python train.py --n_layer=14 --d_model=384 --experts_per_token=1 --d_shared_expert=384 --activation="swiglu" --normalize_top_k=false --balance_loss=0.0114 --init_std_router=0.0389 --vocab_size=33859 --norm_eps=1e-05 --lr=0.00089 --beta1=0.95 --batch_tokens=65536 --seq_len=1024 --steps=5942
Below are experts of layer 2 (counted from 0) of a mixture-of-experts language model. Rows are named router (the router's row for the expert), gate (a neuron's input weights, with its number), up (a neuron's input weights, with its number), down (a neuron's output weights, with its number) and show model dimensions 0-127. Each number is 128 + 32 x the weight over its row's rms, rounded and kept within 0 to 255. Numbers have three digits each.
Before each expert's rows: a language model's description of what the expert responds to; "raises" lists some tokens whose logits its average output raises strongly, later layers aside. This comes from a sample of Wikipedia text that the model never trained on.

# expert 14
Function words and team or country names in sports result tables and match reports, such as Cuba and Montreal, plus "live" in broadcasting text.
raises: "ard,", "\n", " in", "and", " and"
router:080163153160166150153091159099099159113136174161123167118097157122167151132141153114131167099151126107102092111150130102073142100113107175190131120110099134114094119115073080136073103104089104099138108099167178096140108091132153151099177120116090155089091167183093171138129117089089092058167107097169163126113120170088148075104157095149094099146129152100172138099106086081103159157107
gate0:150088111095116100132123128168085155114103109117117125121144170116115114120172158166143151086062093121154106115123135152121077153157146163051127119133138125090215111146128180059123104180139126114129124083123089079124123092113123065137095086146141114143198090149157130065099164109113129190144139133167114115108186136147109133143105049169140090191102116150124125155136145131125044150132
up0:059094132137124149115093172165069149211117152152146139162121140099084096154064183142056176145105116100178154116087126076103112106166135185069172071104095122117183099137183115109109102140173131118129121143165079122113127107176092074077134134160102124190145154148184132170048137116115083169152168150146200107132111118104067050096094104159096144109157135140149138142101070098101125112156
down0:173133125110100121154164068096159134132116124123141100082105150180090164123145127115143109195162073164150161163109166149153140122179103123101000108128147185164084156125083062134102129154106168121101112119136117123135103069146129132124149139166141137146167163089080098093081146149153137120147114108113151101174076056163137150084126180203143120184130161095080183158076091089159138075142
gate1:176165173155121134132109110144128080173172176145123159170167144176097143150143123152156140135050094105107152143100156102149094146103142112115066178111083147098116111104050143156115100118134123122159058159090148150130105121120138045144138116088179145114132111113128095128123100143075079122074086100146197139188129113154125123109133142108124106157094157113126096126152125159131106198133
up1:072074058158073140092156162134112146111133089121049111093102123128168132067126159134109150200173121198126122131123141161111116117105173093158154086152163078143138139128115081093139199079057119133158163129137119156119163108133148143096142170122225100161157073149104140153127154136113184136128120099083098107115117154164112110104160133170122134064156128120121143124090169116141152085074
down1:146115153158154128168138116173119148133112067108116137075116147164101156137190142121185087193085137132126122093104052122103154100094117129080177166060113130120093092085095203110141092150143139100147142113143142134185146127113145136170109086163141181149156088144135169154136113139101090137170112133152114127162153142106060124067160158080193145090144090165129106143098153030121139116101
gate2:162117082125127141114105136168181104166118170009138100156125133122164129147102116117134080104169167136129160102137113183124098145201142153142193184208166129103096107122165072095151144135149154219172119110131187134145175194158098123151119143138139098153085127059114165164173144144180238195131176077051066123130110123137132142121136162138102098168114092102121110113143151137155170147154
up2:170098142152157080118164161101118098160114123121126120118096078076069104177128136116077102105080110096161108123104152113112081152167195081201109150118165103092134124136130149146166104130159156117113150109126149082138119148101136087167137150112092103135135141156134213144165172159202129139110095103107069111090148119117135152131165123113088114135116108168173093094114124194134165181087
down2:119159153179126094137157070127190092093159142164117121165149149075116133109130107142058086134154155095104094115080082118153106162137094155111140138075065089082120111145146156102145173134119129140151113117091080144125088132182169123127171144151123133133110148135115142137197126161156088133155137184119209115124111126099173157159124114124152149129143116139104106104142115155110082167025
gate3:130107090113112095141157130166128141121125106108168142107134155107172122151094141093145114110098062126068106137109076156121117112080118147114136162130160079096152173144112179116081122135135101128143096127116102172199144195171168103134104107117107121106197123128185138141145159163179153096101147147126104141098096114179196116106145127155099196119192166121181085114096109161078150121127
up3:141111119150116081142160132132156137117137204129110147101118083096073170120185115121138112122162160144152138100115140116145102130115163138120095177147174180170132096152114158114110154103103119105089106138080089101165142160171109039164105103194175124103175143098152068097203148058125092140133084149106117100173092115130192164132151172134145122157149133114125120088106129123120114145125
down3:119172079165166151131144142095159175124168185109130167126138119131117105100106162116121169088128150131178092101115170105116197117178182077084083107107145046146068168118113145156093111063133092141145148113151158141128073144109127144134099160086174171128171094083145128125105109160139087071124156194208109112136101118099190107116210113202184180138149139141086198135157081095082120147133
gate4:079085119096142071111086073144143106119099103135110095086078126059152104142137175130143098103164129152128040196108092130164109186129171128115086077125158124158139126109062141087163067115149196135124145120095114139142081137101143083145122125173152084149096067107089180105172172149180154177129163184138111157138103153098159119141127132152101162102130128070122084095139130093116129103148
up4:117140123138191193095102153179113149128111128108118112161132162150113109077120113065101135152120165093104133098162170104123081181133083173082098111069062130111116156137100134127162091138097128180158135089151144170149110016126109123136170099115116154120134090173100166088130156141133065103101165121161138157041151178130150184137097142089133092202135124095126090131094140053125145081170
down4:111162085122161179134043128166099108083157115132086135173067097065108146130141169055108118126097105161103204177134094121149135130131141155098199144073155109086114128058109117166137153128062106177193129191117110105133079142138190161143168168149198115122146166160153144163121112154124181143122117081109129128098127155109104102133092104063108133101184157141125141164130137183117168059106
gate5:110124126099119069085081130126116141193215142103156084162152140129094141118120146131111065119088154105152150180066131140121108101139175155140107162073155166122091118149137135174103091156153120106138115094156159119114140109052078144113093124125126138199137119156172131121147105168153126134031111137098123149116039126155154095126164171138145109070129102151108247102118131154155180149117
up5:096137164128083141119136105146136183162117130134144064140093165118112128139149102127118138124151123180063134146062052130071168109136151159143083098127168147129217140148118116181178097139134113120067130167153168144066101131137068130088102090159116154128186121124162080074143074138123101094115080151127094082118122144163128094148113083099153126155109172169152113084125098139121170133148
down5:076120104153130192166070141158138156138122088125146169179129141092106131104127165218093131122118143210166086120156155112120134114135070157130158182150142071123094153095154134115151109109133210119099141078122095142164133164067122111161146066158173103171107103149082184108162118069137131122117196107164116162150143176170153159126159093152137090138157142141071071108076124115113053112122
gate6:110132111142136103129117121143118157185206109091098160063096099204127145122105152150113133137076057127094139126163096144134114179108114106131118192095153126185146133127145141187057173098141136050165072162148075138134111190123174151112145100143190134096128147093163155141143127175104112041099168083085099082130093114165128139115089128128097103089170094117109136131081112134178184144083
up6:149121098149138087110141166130129164169123080076096150124103130125185138124137098132162112076111084138118116116134181117164154152114096121122126184180125136125129177102142114125126136112071083074142100152110098126107106120115128155155108106183158088150108120124113121152137220088122158064082128073113176182156141105145149106091143086098161110152160155100102164106140123125104130131128
down6:195131139176134153143093167126146069106063095161173119103132124143121081121153094122204177134121135154134122099147155123185075214132045171098081147169075111130142116146117148086164138154120149143157119108115147115222096112163048101201128095176079141139136137136139119075187155113143136106161185119106139180142087125098149166111097115076132110116135138128147156140099137102166101130163
gate7:146168093139137112107127119082074156139159105162121134168099098130109122149101127122143139081155087121145144165150176113138090140079098130174156155141139123139135156072137116104157131123157152187145152204158131109101178173086164182114081077117137049177199111094137133197104111133176120116125071162118145106171110057117142203081097106123117175164121111128092109164127096089155109137038
up7:149079162096122096108059151147094131103158153089127113113142128137128077106142134148118131110142105108176140151116090128111117144175140123161093151186119139126138107134114140103143138182122133202101133108144119137123125093156093095145135183223156107126074114084122169115121105105153191121121157149080126116093114157143143121122074086126117156090099068108117136107140007130158136132155
down7:155143155068107109146193134133173142117132179116133085142109133117109087097128207072133135073187120122080132141172203141125195136074143120121123085142150155101141096129110166175050130083153127092125126094102109102144154106152103121180194168119174119112115177162070106110113101116147143137166141149097121126139155146126117088129124126141149119149119121095155171086206103088090116157146
gate8:122176139124105083120131126149127160098144177181137080147115135188103128147150122093115086138133111189116140148135143104096121124151166148103095128157126063102124122130171147130130130131130145208128101141183122145125125116130189137131121125148103103124176114150166107156154093167142175135154079125101112101174192186134128126153145157133146182052115120130100124155122121163166113067172
up8:140101125083114139159178138091153059130110178150098111133112121117085123166116084072116119151150100100109107053140098122131198096106075111103180096180113127153125134168157138123134158092103074157139125080117078170123164117101160136149138133118102124071176127180132103204143133127148120135129104080110101163155152126087122158093148131135149197111118161137131074181170153147107155118111
down8:185125096087168143124096137098096089116132159112165102126154137140146166157083066127096120180125158109132131081183167142156146064141091166129119141116105155133071120133130101136154142165102065144099115181114132155132092124107090123146092136154112134136172160131138134140174147143092103187103104156119165078162166036140123158136138144126161129121146159102140147088094108135159124118147
gate9:120159140136122109140151144098112067141120123136133139132203183155092120170128130122092129138145151119075146144148098131105103100117077154117155093172187127071085118069142127155180112182097184159105071123160113145099132175107151159128146108112104138156109109154174145160088102102147112126109123094103129198128144080177103170148170118120098100130109093145090113133131139148122171143166
up9:155152141118187138131134083127111158157107192165179109157075161128237125164113123103127098155137136157128130169093166172136108109142168169144133204084121144092154206113095095170152112093167090091154185094120140139089124080114106129096096149122126122128173116109169113168186115141144117088099147138104068091160143134134169082103116091119176152083124152107157164165136100152155112098071
down9:101156127089152147161096138136088142107134094130103125077148121113073099142166109115163116045139091186095117092130126150098117138098072123085143156146086088095116100161168221106140152139119096136163144130163178073104120151037063147187145121103190099155117122134123120078162154103109172104117116163157180124128105157154064148075149145135175142157132099162154101082102140169045143109109
gate10:089203081153139160118159139134138147145153118091139151138079106132103142141187076117131135117123081097124097101107150143117137116137128045105134112154146158048121092147184125146160145108123084167130109151150079143126133125157150066102125155084158179123170147099141114107124128135119173141111170150157152148122145157182145166136142127090110086147104152058119148126126067111058063106227
up10:134181153150112121117203161154132122170133047123082122118138151123088140084117106162174117124084205095183130086160155120095119115142125129130110161166121106107138122070129147151096096089094126141055089131150066184069116108101151112053132060120103106162170144128095103119132082132147114125096126138162139108141137160151096128061097108131174027120142105156156217108171180151101079162088
down10:170096151157138114131069146140081098126166125135124144164098134091091102139135112119181121130082105178125142139115124126142083120122097123155147156186043123129096149132110156103093187110106156071121176121117145090191132156166090114165120072090074107146115138132115120164128090080158040155195104119126097147075139161114088067127101097123093110085088172121184079185103140103150122095131
gate11:182091178132120133062135147180128102143108149068140102111158141093081163096137102124086132145123124155083154132138151104128089171160094125085119146073097131135134128149079130095092117141091129136138185159113079101122177133108120114130107135164133099119182122152145172095119120071160065195107106178152129093236076143178151130134156161152171163137151153120106146148123112143105094173164
up11:117141162106116142120094119179147154101108112125118139095161098130055182188133072102139173119087167113116130170140093147126115112121171139106154123145152129114099147095122145072155101111115174116093098062142117124166101217093143073102146123123112124150186101158118166123110102110113113110074149121169152063102105080078155126112105105119144088185141092135156157119035185107169156104158
down11:123131085128152144131134139130145135144170118127115145102105207117125083180110141105121113135203127080160189158162110078126130129124118100108111102128137137172115184138174112135143141123099141132151119114132112142072169137093109076134131236138159186156137135143136085124070134143134156170106135113099182171106143123135151103134160106210087127106116147110108147078147187082151139101180
gate12:128112124113143071139171183103060139155156110133143142151159131084088104150131186163076151095118080098133119107080156139143176087100159125163208108165158072155135140122146095071109099124115148212172097149110135154128133136156144002102106113087098119186080123124094134142117147067109117132135146159122145139150120112138167143123141124149155109111073152156125153083162124115128139128098
up12:133168089138098127149109121152122105120160090170072100121137114183147075109118134104104112165099192159135075166086099133106149173147136103156106118114097181182127115138127166178164113207105151156062141132149150083135141120108158119101101131136132123092146174158095095190176139143112133094129087119196102134145191097126132106193064180113114119122139130154115165103194150140116144213126
down12:056193153176185164113173148149088205103116158117153047125097113101089187079131089164138118120182114088132124148158156113115177090144134153085091099132216149146141153107089134100172150137148079083144067128165140111189101123089169217176074147109091157117116138151097136080102068136128128140110113137143156137091093085167122160139129134139144152122123098077111180125134145153127064133128
gate13:089156092191105156075190125080189128137130155058136087180162112145102129161120129110143096139127153118119123163039118181108116137095117110086090123168091104118122148173143090180159067129120097202115161094098136175103133110053133222121062094126145042135154101098119162142137203159140151103130169180111155135119188118204105162156104174120102156152087108172129133157099131151150079087112
up13:155097029108081156113165149108126153174074147090129165135142166143185147099115063074142144112135141170151107069062168134131124134151109110155176151162170135123148144132059196187079172135146131067146166095120143174194108101144143078116105126178123129076122122118102116214108149071116127149147144093178156137148140176148059118129144131132147117125106127145145174161126108158141182114068
down13:185106121162152139124144131143169139116149111109171078181132175100154153133146113143117146107121115099169116130130094193125118155125168129133162065020116112179097135146127115123133094082184169164140091156183154182135030111127109132103124118138104134097101197084085092179167077171169094079130139173109113133159122100096199126133147096099174179117103190107113183062116143131103134121108
gate14:178123108152134108116111096128099083128144135119099137190141118151165107174181084134121127169133147097152117151113131154160055127161076111060130158144099174114123153173132137166168121157143206164115096145090064169127183142129150033129085155156124102152189096114117075085133121118150086146131139130121089142132126118117143162166137141130151146111130093138122132097167122089138086113108
up14:134139120148144117124153137156092125120152162156140071133140143071186150181163093107101111131126189088154140134061183129106117111130135127092120151149112128143073121135141162133178136123156182098141088154100185106130127093152124088168095131142099129127152176118143174155124103138118108095121145127156126174054189134090144145103108114119167111193198165176159119113153084159172165145093
down14:145116146145164113135082065100187038124092081222147144165091127147150071140171115152125096208144161163109137171127107182106120110163108150169124119090097188105125143171173130134126087136143138108131126156135152080134108117118126108122158167167087156153156154111126131118183142112134118132131175103191148103112126092060133149150129077131153157107167144070144122179074140060169089115147
gate15:168108113122141106122142150160096184178140111131122093155140135129143091132158134142136102146127102076121172046122141162132079103137140110107119086136096113083131180148121138134170110120141149138075083148155194174154156069150160126135157115123088112151106111144130042082159159132148148209139176156101166115133134140224132117184110174158158121091169097110160086110135160085095101085179
up15:118120148157084080119140146089094155163180128164191111097107175125109143137161105134183164139143155141107165114101165104122172156170199160143164105122136129016125127135100107061082158127118140165110084121102123094134145150082203141108124096142157083097124138111157149182093146135133181160177157106074139204105102134127152113115113082175183095069156134084092109104124215157166118064102
down15:076098121136136069104109097095151115101152107114126155093091142162158055130114156102118133183128150174138153113135160136131118170153086131152144174124109183125145130195195161145105125067125073122106092103125161098137189113140163124111141159120148096132092193135127069149171157164100147120113169151077119089145086102130141107121156132132128123106117183163073076170146149079069131099135
gate16:098076091078081085134141129094128110177167126093103109132104107101084136073173116093078147159139153078109093105085159150125121164104141139140189083161155132169064138115145085214090177021084132212108123054102156176132117118153149176114161103146085175134109115097142082139088141114122149095111072129129148149157147140132160159192161072100163117071153120148117180064126130153176116108105
up16:045143105155171091127027085142149188143141125145099079150191129126071120111103088115165194166104121123105161128102137193129151163141136123121101079151101141128058097116155112130191190093113142115129098101137164140167158150155127100119130191130141119129127124175100133167091092111118105114102078128101163080134171133147189095139177115118094142166166123127065163157163179147065108147079
down16:137105134127097093146154127167113129151111056169078098137099139071093117124119136171110134146090121160186127111110173134137128106136112177135112119160106079165158099106127136122119088161050124175062115089100138134109166103169112124123132132152055149141157147100115138154129177056110177080086120139122153106139106084074214133099172115152140121138103086077121102098127114088141130094196
gate17:204129100113075096133200097127108126118155162154076141111167126148155123117153159142147113134061114109116155146173074138135172132148136073128134135180178132101113131133114132141135114092114124135108089152059156108190134166098126155105113147106106104133137105094128049139139193086157178107127121107104185126091154149180085185100076133129101129209091148149092105112146126189147113102051
up17:144155091123157135132163171113125090138129127100155108138128140095145133082145125163139153083107111148119121133116236117100156084119108182148174150141177126135154124139137145165094135095177144151163117108120090158247115139147141154066097155153101150097137159136140168142135101167153119091177115122104036120097139120106131065184201125127106187146130169105128086169180147118150106078147
down17:164114153081162146137118130139148118134102116145138119133149096187154084164128101120111134177183125096135168070089155118117146113125106109091126123100073106156145079146145180051133122087163105145156077168128133139161087130103090082103134115121160120093146122163120119110177116155092115124145176195084116101125131078150112122077175117099169177116101137102069132165100166112115156095189
gate18:108156122135188152112078155138096112188083141102112134131190110119123100072055104125104154164089151081154123156123134113152134140116104166155124166135086171115098161103124127107129165110175137114154160073118147160144133124103142093124097108138169124142150102160083139092087109177117128159153115109186167058112064114136067146066129132193073150139161129111172131147171095180097135134083
up18:123198124094159160137080164088111103127132133133122143120116102114095120065085116131118135149102119125142119156114108108158200122112112188072115127110134154140100123100093187184176119114177094131163150115131156116136109117100124114080115105133168152115142141153083145130079109165121138134121082151147193049130106119108145132112169153134106160173158134126152123161135157158078110147099
down18:143156092124148130139056180168126102181177129138159177088126098098167171144129098192138090087083173128066128085091151073154128136165145118108107168127131092097115148110115174129116155133076126089195146179160153117123034131123131103139153106122204157152094153172124202140155162153141157095170125145110184199112106078117124149138156132087161169147137146160080127131150124156127128169096
gate19:100121089107152151085127146152134146086062146134189105178126180111164138147128098166123079118097164161135117144122139125100136169136138136124123173121138058130115152105104091183157112163091145187139139130105154174074102132121133148090162075120114082148134103121149104142188125089150130195120160085107149169030141145162159125135156142128073086163127109211134110113124205127139114119108
up19:121054177203088108106127154066116105110140126112085162146164146136153178112155130115121128150147145132128135055118192118138176106131135145105082116161121077201188089098149078102131181096154150121130178139152095169095117106120144097165077161130135108068109183110118192110071118118149168119104169089127144106164175073166131077125112097156107106079112134139109166072156150134096083140103
down19:165117110140111137151116121081104117153158089101045117126091056141200116135108114138120190160172107165203102085120131181107124106131075100172173144104078170094112096161120155123124078076154068124185134116113124127091198124148096113079161121084145128146111096148134112175128101117058087119124152124117116199088148139172099132093139083154199150125080170136120143149145174132109192203096
gate20:142145185104150160126197006149142124163130118121148124134093133160153060119168046143089108177160164168172152180138123156140152147145105175121037140105138118196134138121147114133132178092137162124132152087151144065111123122143131113138134114117096112077185151121106131115177060132126093104086074093123106141250048099123129121118141095161101115151102123166133119154142164104144086164087
up20:128138123088137162124105074114145145090161139104112104062127122142149129118154034121217117183173127179113125102162112077153190086129103188155086126084138124088134133099167086120125162106070130149160100082084154129076124097140136139129161174143166111139150150138137164083163172163150169082105170132151146167148079112141111119124178160144094145155094100147160192140211151093160111114101
down20:117150146144135138133119094168152100149142198127133103113095173144144134129124135129146121165107097137152114121133145115098068083091085087139109115107132142132104240129142120120099106089178149091117103123153126133120145111108155115133087161117113176058209157093158142073154109199154113135163128151126089106156148124072158138172158148149129120134154120058182161145111125140181119144106
gate21:140143119101089100109092118159112097107119093098110111138143144124167106167060102137094126126088105056166148139131097103118101119138093115119102104207213112138162150182125153184083078221116116103116159112124132096123160147078125110130103109170124070143150117145091090102092137110127058165075184129147068097147109113152131139104102114149199114144177096103148121211108102136212159098097
up21:132103126107121165101144134113145055077101193066114117136133103118163160083118096147139106169144099129073101146159142130150141151178106131112108118124086169111040095134127124116131165132116118122143110145220144110092148066143153110108153117119144144065147110107139147122158077110109147097107125109144166148112034103154077106164102157095139149120158141118110143148128140125136139150065
down21:144115107127149134096070140086132129152131119114155111149138172177144086148175137127136165148105142109121160176126154144091136107120106163107122183152175179092146155053092085167158094155159093109118160104125121144152101096102088109152130135140161115188151104089171121159101149128126129081122068038124127147183197145105184170122162091116060074114196150173134118130144156151170117130072
gate22:128165109123156130093134126103078137125085136095082109142170148082073138122078115139097111154097179170163098105132173121077204182098121153126125134105134121118102078055126116132122180173153111127059084185103095102112162074107172094122081100144102141165158050112174146113104129094154146171165077171116126105103139118069177116149073141110089155106137109103115131122093128141097109107169
up22:126137101110131135146117071127112121112122146116099122173142117145140098089091096126102077117119166114105105120102132125113149101167128141194196128229128164117108127145059108137147127070120168154148114089138108110122135144137173126119162121092156208100122144171152222141118048053082057117188142129176168162088107122091139092134098182142139136095193117182130133144067127158101157173145
down22:126137140164140118150167111165107145156120131116076132124122156145053129117138132126133064105140126157140129159176086158111144136137107065179159149096153161134062101121175111139145136125089080147183153105140047116096135118168157075127148111104121140165134162176122177064118101074121130073175093051132090134135084141154136156146169102188086101162146085156134128094077124083114118078157
gate23:141093133127139151121161128121124132124120153201121151097150135126180124150175083091147070090125055144112085072119129131133113143104133086141144156147145102142152119077134134072083132088124115166127052120093089126112122122133137128127143172166106125153158102125157145131176137143122095116133132142126124178169059118125162141165113128149162143109023112138160122124087135089109077161139
up23:152155120152138115133089132104128085109162096086135119084145155184099143152081074152134110189144131106105161150085110194123143172168123137136099210093103109101099104141144153154213122177149138134121166103150153158118131135186113112074135116121146097118097145144161131098129134142125084099062171131145154079087209103177129147164163147102051079186153127144155130069149088101117157132116
down23:102126122087161118159130130154159134162124093115104096148153151117108148130177211125174113121098159114126140144151034181105095118136100175101111147155128172151106091127096109135178118177083114151108105186125075103131179114137106107116130133144113143125135127119095148167162081095182151092123057093133179117125160157139203182090079080146113146110145103100157117114121164107143162184125
gate24:168118149106152191132087123192134126121139171164109069090123124120122110118157170110111184133117140126100181120161121111121084094153111122095086119067107067145127089109138120183117141045114157164114147148040128075146122134048115131182108106144179132097138112145100140115090168187160155087133132106128116115140117094107045130116089128143054170094183161105176075160120176138171082084124
up24:146082049136058117141087145137119162139102131101175121113128124109127138064143152076092133122179086209129149104072129155057157149189121130214181109062138153121153145123095101140182103056122156191126142125145098152196133133123130148111137088134144161086062081135182173116102106124121097098135112054094129114062085072178115117154116127145131063121126185155157097033115132115148106121084
down24:073137149148120136139093150099132147124157106145162119117121159139130155167125080125105119113113110130131127145097129132108161135096144091134112088107115172140104113107122147154140116155160144139141131120178139143148000172117136092136130178221098139149124160151143139144078105158113071099155113142097096113155190189156178092115150133095167115114078160075121133088092084157117097158063
gate25:148108152075115126109105108142104104099119100112098155188125158119103057110135155117141143148122141123146082117133106143137149128121109083111152000174117106149084178125126149118152191185175125135163191114117116129113185143110122134140149127147137137091132078061112117121148123114176108207132201145127076047130131069131085091150103147078102137166123082146140095101143062174093134163143
up25:125187135147115113130077119119203134150140128094211135147184127197118210124139038149156142089113143181120171138124218146142067091151107167104093199065130147108178112127083133175114119092109169100034104149176082179146097130104178150110146145136144096162137124159119103151072085176112155045152101128121111118091120218122145191096124136101179159093115176097103152143089156111091126150106
down25:122122089117059187127107117100164121181085173107157051161178154103109156132125198124150113099145131182162168093137126146136095131147175124137140128109151106128168137151106113176105114119192143153048069166176123106087123150088126136121151110145144111130162073154061098183062113120107145117065118156135088110158188145136157115149132073074179130138076134170128100071098109170156125167123
gate26:119163120128163167091115086150116143124104131099123149240145186150147138152130066080189138147107118100132088144140083178120160119103114111100101112123126122145139082128075138150125091153107195124172145112102128156105141166096118164117132130125122056177111063115130160105139114122160104056069104085109112175163127088164170097158106130131095115138149122147189182102135119157097166087135
up26:112124093159083094151097115109102047197103067139137134114077120094110102177120062118161135155121084085138127120105144171135133050142123123154163101164170146099145125119122168134088146169156116142106117127068119141105144121123086101166063122090190127141166111152104141147131130119122062160222127127177100103167099132124097080109136121153146073125113117162130140159108061177057120098064
down26:128171123114153201152086157115108081123113119148150100173164101146167147113135113071138129099161097151142138149114121080122162140139106064123153096116086109097075151146074086166146114147147122150084082169128136170074123110090103106169092113127077140181175139194093093168067161121069134106170122179135126071112190172160102131150137089106158121174171161115153087139077120129137073134107
gate27:091112124087157109154130127126159125153119144093128062135088160097102139135101167087139058100094099115083134126109146180104178079140136132163114161091112144162127142151112111164116116087132106160115109116064156104092133113087156123123100180142122081088098107107128179144143129165141130172052132136148141158156076147159142095094066198115179079097172112173060120091084137121163101129127
up27:155116104151131119118139087050175065160111088196132165112183076191098146135094110084182127100120086094159063146171161104127108162121145175134167183086131109165163110074142215112141135132124097182139098171173060128144139156120114144122075090121127089123164143131137120199166132179168113178133113171132116158109197095080141161079147125122052144151125107095099080136110164095100082115116
down27:129077135117107137138137208198149138118156185159124119150187128131146092163078111136163130134112140106120186083123155105126184080137162146123180131133154159171143154081140094181108140155132085124155150154115179170070109145138144102097123166090164099145185189172134057182148121187101159140141126235131129096126151135108193164154113182076134139072154066127118146105172109138102114157112
gate28:109084105106177118111102128136111098126141126157121116151147139136109139115130162167145118145109133132194107137124120128147100135145127095111138029111145141104143118164139103160153140129135127183153157116097124114128144171098136135070141128255122133091167093056124044088095090101158175149114049124145157095162144148135145113126117172158114179164088117085140111183131168111155111081116
up28:165131111096129094170131159132177101152101152101131139130069113144089156148102112102144142085111097097133153092149053099149175046134161150157107133146168184157175150124179000119165106164156188096082128146157100101160096086102101077156137128076180143203129135122147151140110105132098140107134144141109090135124145141144072112128161055110113167151131170092119118104116049137116087132114
down28:082137083151073115075126172089130145134138099161121126152153125146104177119150133104150145165167165094144122163140097187097155102098122127096088123115136148168146138097101058188144181148164082108073099120091084084133174154120132069097128107125140118136189071123120177160091108106075138111084136163146087058111117143170073075128149121182121113149073108135124115128130089133136137152153
gate29:097131145075083075107115124114166097196150119047090107136101159140081151109097136125164108121138078156131093133133165141115121226112107097085112173120150134131115209118198152120154149111136119129135145125162120168127118165122072097138117131075180120098150125113140080104123097110160129196072100079135167071177122113063132181129126106148178126125184111137101071134126141113051127137111
up29:143107139148153111132122124126146120142147141147186129113093121178084161074068157143076129141150036134088144087132166156154173075164188135182174074129147147119131153160104135132145111086109126139126106095176083104161142139094136166144084164128111213160111094039114134106115139200141143150165137131113131140152112147164108077069168166133125147134136213138155158160156118151121065111109
down29:159130106132114158157136159144155142118131103102108119101150104126077162166049159132139129117094135112079131092120145116156182116173136117112175136144107181124149062155186088086096117099099125131088109040135115149107178126087123129144108082111152115114090102160124040119162172169128145183083129108163163131073155066166217067103078125154195222104152164144138109163184171136103180145159
gate30:184142095132172149099146199085081202073157115132114134094157150089116155099154082155130140178087163118025163114114170147126111115115103161170141133087152117152136077050103167197119165122162180114146152143119120151112134131147141088131125096047114129116089173141121130140154148176138109100121169156175135126072150080147082157072169159120154145075127115101104202129117087165162086110142
up30:150166145115087154133117086208252123140095138116202101124127077101137121114148166126123145075150119126144132111132168123093080153173133107143140127187051121108093116138167152098121182036135113192124034125120128138147147117152138154088174142152188085132115130147071098116072092115117133111118099205119141111099142127094125121160115117149122096094165090149106137060079112069121116142091
down30:173101089097102145157136121176087136100121089106064119164097152115116095132152113125165120139142121076203143222164135121091174076135147129104086121134130137111180175124193095123110132143138131139116142074089132105175222082129177146126137179133048164122178102168141092134095120109128129143123072204084118116111150109143133149091143144162134115122115151109152128113112107156165164105175
gate31:155178061108111156140113119132143107141147076084131104062176112139167081148105158115132112094090078134120107042121090076126136116224124081135081143128192177125152060130135096215206152145176121096145111143160175118139121125077131127162134086119134167144148100143110106073101090182079103153160186158151150067103106116166140104151208166136175086186146126111175127148131148104099104067143
up31:104130058170101132135153132151123156110138141157144114196115126127129084168129101067163134118107117106161151128127166090114137099169154088151120188120174135122145129081149179100116113149129170122158160170117147121108144123117108116076104133134155102134136109178114123071113177098167083173228173167152100158199120120154064144077192147126103109169103111126174104092137070147165127142145
down31:091170143087087071125114150150111167091116092135139141089067091120100064143127110178148109131161111138179144124058206179183126165144166121191125095154126140142085120095111098142137144156130105140120129100098154093144056113116167069151155148121167107130130155147185112116152088148153098149082085125128124163157106086081096132126093146092114121108067105122160204083168131117143149160110
gate32:070095069094087066094156110103158135171072104138120133161136117199132108176101122116074108194131125151139176143103054175128158116140196127107108110165036189152166161124082140126109160179123125073150112131130104115094148132079132090073119200142148091115183103154119105128152137125102072150149083153106139171132069147102126122175109132119186108096127097146109176107113200092152122085101
up32:115117102095126084117154155130074141079125111149132138080163107145139143174134147153096069148163114158136207098133096146116154118163140097062145072153075179171103151133113104117112111119155136105149156131124097135061162136077112149101104174152141121095183126109175192187149117138128091125132098101110087109102131165178095128159115148169147091177115077175122153141126203104134124091084
down32:134087162122093104144110100131159145139081147150103145145141129139105090112110108127162097144133106179115135124123147115135105103140091147105098088128095135080133076167166130135131110125142132118110127103142121080116068140156168115163187104104055169118135124096138107135121210053163147137098084095066152140124110112115155162075130083091162134161153134089138100120093205079152135077121
gate33:100115098127133147074040150105109124172128092149093151103140136188071164148129092058134147142175098118100141158143062194119079100107164136125121134115124104111137157159177151154140123109109200185168141073151141097132113172165149192180125106071117104115122130191153151129104143165123148120102107101115103167150122115113173130154139142149110184008136102151171189154078175137139068106105
up33:120108133190068128135108093109135137101121162089065130107156122138192128122102101156108091160137183187160150113146109090155136139181095172149098147119138116155142144071116117106125111153120104106213102121060117101145154180123103068127125082130141142091112108143150140152099179071143171168145161078175146103128155152105144139121150152122102114120113131104140123082107154116121155156124
down33:123077147139138089106134142095134110098161127144167161069113139099143102072157198085133130106161110098089108127167138158142082132144100091174136168134121173139099088156097112103141052132122155124099111190179164141135180127140141164108161074111111085163050087157129161100145121164097173144109089127138029077144083108113109076079188172099098110096158066159131113173146147188123142119157
gate34:097113088115191104107192177168090136175147083157146096159184141115156088081181158120135138107065072138159162170091167141142130148162078145183133101194117118068147141121025170119117127123177161162100116132117122154123131171143128173117137077138113072119143116123167164124161122081136104131107139100179136143123234154118135156104111122175177029145118099126089153137169116165154107146150
up34:115150145138151107116123197075110096173157109113106182107175123106087067082125124133131083186091143063087083089128145078161126098163128067139209193152152139157142131158159206154106124195128129114128106091140061126141129105142109089133150162181164185129155111117163111131114142143085098168138107194119104132101110069090179097104141157127111204081089106150104150169116133139062164155143
down34:107142130147075082156113163132121142123103097103115043085164135051140095100126147093199160115092107074085127137087162085127089094164073156118140122104116129108136167091123122117120138138129116121084081164110095141153184092145075168099095089136166112107136121144127123156134121158040078096130039106129105073174125127161175105160173150159150099106117132131185110181147119156110129124080